Weights of a small mixture-of-experts language model, trained from scratch on English Wikipedia.
Size: 10 layers, 13.5M parameters.
Experts: 64 experts in each of 9 layers, 64 SiLU neurons an expert, 6 picks a token.
Training: a variant of Muon for the experts, 800M tokens, 6105 steps.
Below are experts of layer 3 (counted from 0) of a mixture-of-experts language model. Rows are named router (the router's row for the expert), down (a neuron's output weights, with its number) and show model dimensions 64-127. Each number is 128 + 24 x the weight over its row's rms, rounded and kept within 0 to 255. Numbers have three digits each.
Before each expert's rows: "comes before" lists some tokens at least twice as common just after its tokens as in all text. This comes from a sample of Wikipedia text that the model never trained on. Tokens count by the router's weight.

# expert 19
comes before: " |", "0", ".", "7", "8", "9"
router:141124118148119163113118132103159136106130101128165123130134110126134129106163141148111142107121122097123140147137163137124116111103143103098137078137168131148152087122121163146160091122159085
down0:142113124095133115111120133109157116095153103132155131133122171125140120121088108137152149107104165158118172153124130145132104103138179135120123130152141175126141153166141132056113128155141130
down1:139110158123144161137135162089115137119119151174117129091132124136131130078125146128106126094175109102125106105160142122112135131141134129152132150098100108091127130186108122167153157085134131
down2:126114116180137102134162128158103133108150097155144140145135131127142156095100131101119123086154139135206129114177118139113122086148118122095155113093139161095121108119109160160106089164108145
down3:129098116124102165136125146146113124094168164143106107128125124170086132110129127110120154109098114085096140155120119152133076162111177129159175135110115142134150139127106159127127137145142185
down4:139123133162157191081131154105131117132088103149116137092154141124125149122186167105142130098082135147123146123145123147131117099104166140129089182178132100111176115126115153134154143118145113
down5:105123143173129106104163135151141118114119100149112126121140132070149117090094132123123098144146150098157167152172141106112145111157152134125119141140098124132105127150107092192121162126101185
down6:106139080100120103110089180131165102110170111132113145120103056151113117140135154148139162162115140130107106132129151100126140108130089118169117142124154161121099113110144083151167128074112148
down7:129163151123113113141126143133123158145124116141068120116124121165133141151129136133155150138140137140056116162137148138134133136121125142135107112143146099139141146135116122119091175147161127
down8:121169111157123145157158142148120140117107083140170129115146137129113109114141146145092097151128080119124121118110143165112153092100115159147083095161112109111153137128142143138141142116129147
down9:153135094130122141125142130079125112159156130116106145106132113160110142108156082106082105118133149124123118124146119128124149150151121090126091107160142137096127127185094142143132177110095062
down10:092118102111129124163166123124125106133127173101116132135114114101114143116181111160152118111171138142102136112118101100108159126134123139119124123126146130134151109091156111143120117129146140
down11:083168095098134133148122110125118137118141151114153153129093125164187141130143110172130127168145121133096132141125131154125135158102071153155157126092130138123132150142121130139109116201125100
down12:124088136137178086139102140113115152156130146132164140162118102124147118117114131100092106124110104146167140153107133138133108141135138107136131126113135087077112121113121103150134106103158113
down13:123086079107110118122115087124076128126136122104120131114109158105112108156175157126167152141088164092138099152115114124098136144138143087085094110132116134126101101119132114121131124131129157
down14:173100142114130130129112116123110120112112187142127139088102140143139153109102103093105118147113119139161097109139128145158138146125113151133126128118139118125126147115142109106120095138152121
down15:144113117145155138147169115142124160150134135094153162078114170093131155145147133109110123105125111104181134112197112117122109127132104167134140126130120156130142149117107135070118139112112178
down16:101136091101143125128138103146146139192120133113138137148123112166131121135159106167108134120195118135132163103111132126116104169150118193139145093125128143122128135138101123127144143108176085
down17:152133124096159066131127148111158161146075088200144109087117126133134142134151104140176142151102130143132127120125149124111111172140047134145145120142116109155075119102140143132116121155137143
down18:130098146141099120140125111148125112159148136125134091103126150127150135127144075139135086135157135129145083114071160115139101136093122104159087103158127080158127104140157143128116097154152127
down19:132114121199131141131099142103121121101116115134125131157102093108153134106157102127104092119134157089132115178116104133123168085144155118127100159102093135099119116179154132173116179125140126
down20:081147132149129148105175113172125141129156162120128125172118162134162149138122120123137097136113108105111137122164082184100159116112152114062134069088125090116129157106164118086125112124151139
down21:141141146122112130133143131124097112134153073122111120162154121109148132160138125116107139135133106148099122126104122126132148114133104094136112158094140106116119138089210131160124168082123125
down22:140149146147119103090109136154120109130135163104083151149129152160114111133145110120138166142108068106112190125104066118136135106162139100124138124155143128131116137120128127112110148151162154
down23:083111164133134132125120126154127114113134113128094133111107131161105138104093123131128135138095177156123178125118138120152145100143125094134103164094136122152104098134070106097121146164123136
down24:117139122134140121119161141135138125113128095107160124157146143142118116165113100131131111111159101097135154133169145175127156121146113151175083122175143130094118142115109152140158124148156077
down25:104135156085161142109097156077110146119117089099148122143114158120140104102138149131120136157173127142114100144130166129162106091154146106123149138139139148156142139084188105113128139111136137
down26:137172081101123118111142133151142123156139130124100107129141143124152169154124135104159129143087165150119133124088121148125099147126113116164150088182156162146100120131150117132150124144045150
down27:111159137130110109127136087148176139140106125135104139131097126120096078115131118083110106135094076146185135142122121138156150113120115137164156141144108153145172138121091149104097089166122139
down28:114118137101151135162161152102121092135078130148117107118143165116099137085114110162114174144122126130116098164096112101146142141146125100099132072116090085161132125147125093121104093126120126
down29:143093143115172183132077152099141127137122132137129166095143166124136137125115101112105125088090163089119142132138089109140107176153162112111086146127142111183138141149124164122148093144111083
down30:153124087130117102123116159125173181142091147112123131113118114123123133131155125122178082125109137150119136127087131090110115130122131147165164138146094103092119128136147136105088091135160140

# expert 3
comes before: "1", "0", "2", "6", "5", "4"
router:090085152141167135135136085118134136140117123155127133109086114153132135114124149090128129094109160099153126110107125133154111121157181060139131132075172109094160138114127155133160159130136109
down0:110124131137113111089137142132155150126147102163130143081130118122120121090105101079116132108090167117148157115130095142086159109143144145088142102097140129130109125127109108160125170139130110
down1:142149139101123112129163117105120134105104091120155136119140132096126116138124137133118173181154139168123100129081160124097121172118132140124144118145133145139092127137148145132077108137154181
down2:156117110126135121105188096146100111109124122154100110175129133128125128123146130144138109138124152104161183149136106148125143124166112119094116104156119126137110143112104101096092129123130120
down3:121125098130151082146114114146127145150136144172122120126166099145138111099109136153133122179108103148140164168099147135125110176127073129117113147100125121110138133196099139075129147186146074
down4:105142114138104141124130140046130145138116092165113129133112097065142151151060110133122139140104149168104146114166157140159110140112120143126141145092116178130101159123138098190111137121090140
down5:141091127111135114072166147130089109153154164119124139114118146159130094137147111140195163134141141144156119105145121122161109133147081184110141113169106128109169148115134154113180148144124122
down6:115115129106129160152108131068151102131177132108103154110095097175156152130149151135131166145086122170129137126119112123100150099121079086135142174137112109094139076128173137124128118116170174
down7:107121122136120135127103158104144163167151125110130107111132136101126156124095152104099101130081073111118085141111145142135124117125131130110144105127145171100107125136108160135166101126108110
down8:118125134089137123153147144091128143166108169096145111129129106124117100154126128156125152108064105084188124170113102139129080108113139149135140130114140139080116106123132127159110112117118176
down9:133108138167147147125103134140139097159120173135142107184135139138164139130126104115136164158131139140113125090155146113088139105136115162129112137166113128132121138128146092084069124112113130
down10:117134093155132088137136119124132104133138130121102142101109130134099141126157138134110153095124150146174114165135133160139182118106080081124138121116110157130131142140172152133129150129155159
down11:171148132117165094121146132134123160136145095105125107102148117072113069084109101098139134116141138130151169072163106164149104150120152137110118110168159155113138159155133105086118120138108131
down12:099145138128101123142124117106124121110127145135123090140126098104104113184180164099128097144113118150133101111122115146109126113103074142139145144143117142090115150099116133128111096109142154
down13:128123090135115111142116092172117161107141154092125121160140118123126161127156140139120091162128112134118087115118075140183168121141117098147095154111130082129155131136087125115116106127120127
down14:122123138114168125150101133124127168156129091142109154134131118125118109105122123124122099106177109129137115108174131092130163111130124137116131154144095079125181145170146123163157155137097105
down15:166154110114124121101073138193114141110122114107122126130155137086117085117116093087134146143175116151118130121182147136128154111138109147165111128184101122132135127103098104114134111164128125
down16:157144121143110113142097113106094091134141116187140095108129124109152162149132182118120132106112112111142126118127138132082122144159150114166120148091112108160113111089113101168113150105124122
down17:123126098153143150126164121147112154096116164148152138148113175135133108122145152125144157140102124118120154168120132131120105115162156125126115104126131106145124123128131151143054123152161105
down18:119088137161116137136117103142140152119121115137165111169163105118132140114168150137091130163124132129171151162158146113161118133118118116136105151142142111152140088100097153154104111102149141
down19:141102159111119084156131138100136131118138171120112076113126139136102170146135135120113128129131137098115132115097150131105096134155167138127168118134171098111168132124111122173185146113103128
down20:078087144119091152154088142113138093137141142075141095144149135146148137098119136110115092122143077120138108177171127152111096122140116132153125144151142144117125080104097136145102152155146140
down21:141078153129106114150106130113143138127144133148124118095120087129121138112125138139159129158119133093110125128173111098138107156107149163121128133145156192165091118129106123135154157104115127
down22:126164112155172110110174131139111062133096101150136129073136144154156120186119130149080117080138147083158135133104105159140127112097110069142157134123095101077155094119145164130141178128119130
down23:104136109089110129128114131145131104134143140107098104106092138136141160139144166117130143130129086142108103139151084142099124151141171147122126141162152144145143170160144146150136122140134131
down24:117110139116137114140149117122136136111131160115137113128147137144096159164100095123178090109193119093104166159125143115117147111124094157128156103149165140096127116134138144119120100115143129
down25:132131148140131131162131123129117147189097133131154139122146123129117081071116117119127096105096087131171181109150095096120129164105117034142100134142176119107166086118107132099110132106116126
down26:105082129103117156099130118143128129052119132108084146129109169113136119138116165115159120118124095098118148155148090148140195146147134137126134095127118141123110121110121150141174128135129142
down27:130058161114147184119119155188148130154103139138149129131137074107154132105143118122131080114128127158162092112141179122150153133150097180146120172149108095133102144140115106110157107142126146
down28:175153105168131141089124095122173138121099109100124124175134135092092144125139157154133125149132128110122128121123159154100118135101110144100124126143105081133138167142145157125154156118118120
down29:140136149112133076160106158149119102153096108124128140084095127151097175100106165127112096150136155117112107188162158136118116139109119120134094133137157111113141133066122170149114097107122128
down30:128144161112121174094139116089181147162141140100133160118153119096184169164126113109080122110170111156145124115095162161127157151113173145099139138118107142150149153154135143158142142159130115

# expert 22
comes before: " |", "0", "%", ".", "5", "7"
router:128106149142112125163107126119105124131163138140124107124156111141141154108133080151101129119099124109159107123194101118104103143137079130142186073142136124147159108116121118143138098161151087
down0:205143159108139102127111196151161135071120128131159057139124109141145088101116135111145127115137125125103115101093140148126191150139116120134097126159117122173129112110088130103122134108159141
down1:136161111139139120125143115121119160153111146153126133095141135129147125104106171141169125137150074167098122129124117116131159187119127115153126121152120196110128158155133125136087115062142098
down2:156123147150098131164129101123106135128125137127133104123082129132141128138162119092133115076145187120115156136094141140106103132075082147101095118130128177101126134135115131112095166083115160
down3:132151151181114139155154139119143143096167140072152132118128098130091100158140153084116107133177143170092115162144148099116147092129141125127138156111097158155092152111133113145116083118131125
down4:094140095116175126133151104085160132104133086157147157126166109054107141105116170116095138106104147119134171107134130156096105117121076152117148138112124149130147123097176152130121145103129090
down5:106146109158162098099133122161092134109160113115147119149134139184121164080118111164116111118131130091127093103099125093146142137106126118114135142134125114123168113145133142119149112130130123
down6:132161157114142119132133151111107159132123120148144166165106138152117118149142135117150141131136084131135144137087125138129108132104125099167073103159175133097089130135088102111131177103141124
down7:137163109101145113144162156110128149131188123160138153141111105132158133078177132121136118123109098157126134119127097108143135084133181145150070141130155140093143134120143118139086133122133116
down8:127140060125171129117126151128118132104128143159147112154122117110146132147082114119094122137186115123097155094147099116179162127081106119144147127123150131110142086147155131112092129126110166
down9:116119147135174114101143073109080148145103108114137126138125112125117135126078132096136155098144136148134149092155152143140137131155128133141137153080142092121118149122093149162082150139135155
down10:097110088128130118110174126126175140150089096147130125122109104143129172145158117150127110104193091116120126133125098179137138091145110154165136109162121114108125075165109121135176126135144152
down11:152130124135120126109112168136157158171111113134083128153181102109112152137118135108121110113138155156124144155107134158098114116072123131108153156127132097151129110096116161131140153185143134
down12:147114117103137149138091128138134099132145126148104102121124120082138128139148189175114133131144156127110145086132145130101116099139109097129125118124125099109105113122087139099154080132109136
down13:147144103103149100125123122064147150127120111118156140118126112131101105125117074147149127194168120163099119140143169140074109132136097119088168123158116119115112159134124149107124105106121119
down14:114140116149122135108157103127140109110135123159164109171103116132109140082135144167108104134139107133115108063131097163135161108096126163139100097135140089104158101139084142103096107145099102
down15:140103097134120105081127135095125150122113152128114164137124112115153079132128164108122135127149161132143120133149134131146112138162174126124168108105145170134138120142123094122106133170137138
down16:120116130156128163165134141155102109153172136145092137121140132129154094141149119155115103150114146134188108130119117145156124153159169126126113145123132128175163100128122154089112086115129132
down17:137124111131104131095130070119114117090127109099123125121083157128152143140114145084121123122137128135139130152102077138146138126130150098140100160124155137118163163136148150124126116087104095
down18:139151135111146124150148152148125128098169149111145152104153147095113109168137105129164133108101147133114164121138163142189197152085178151099158120150145108139087110132133150099146129124137167
down19:065109138135160154134136144153092151088156131088148087137157101128175077120157109098142135094097145143156132131118130131097169124121153127117160151147156107161137112138125147128073090145157120
down20:123123152116119114138137133142139113095115127153169163134140137145095121122147135151155157088130134121136130126119150125171116137143133157105109135125141090139124086136146119128106137069169125
down21:119119116109140154113124133120102119117145135123129085151158117145133093105143115113100085150125091077117112132115118125119149097134108126106128126123115133089094098139115142147134174128087119
down22:126136096123131111138144165138114129158105141128101113120124105143112146100128146117129109168141070113123105104114169138160117142125066153138152094194103114142114126091131129144147107109117110
down23:135130141137172145154153107103146116077120070085133148127112100112110111092118156133137081145129140085118122142068082113140130122126174142121145158134102121135110143110183138105132164080169134
down24:117129127170175088151095122134156138136142152143141121100165135118122143166116103131146106137113123141131125123144121147155117138094134157151122195128116082100094102140157141143147144124143109
down25:099132133167109143114120151139110119117087154105130114122080129160125167168113134131152090126152139099100080143103163145116107152135148108157124174111120122114098138131129100135099144138134141
down26:108103131165090128168123143141130155119141119187138130089128132137111120129112097137147113142114159144113151105139138093123100086135082132097103105155156093126099154160157129143166123127123146
down27:107145151127140154113117072139122130134137122106125103157143143158147172125075116144160137101136145057132103175086151151152107149118123104141126121116142184133120109121161113083158120146120103
down28:172111134138116149131136135124187137103132126109179171116126150149117146108136122108173071160148113135166114143144151139140145116129119150143106138140099092102158099125136180141177088131112154
down29:150104110106134162171162133097129091158153125099134142098112159160122166108156154166163108099102177161132117128156127162154173137139141110139123115135120108110158121151131112130154130131117131
down30:085130096137141144151088122115109106124105130108121142108104097082156142108092152123120126190143142075124156154044160126137137144098131101077119140150151144165157166153107123143152130137104139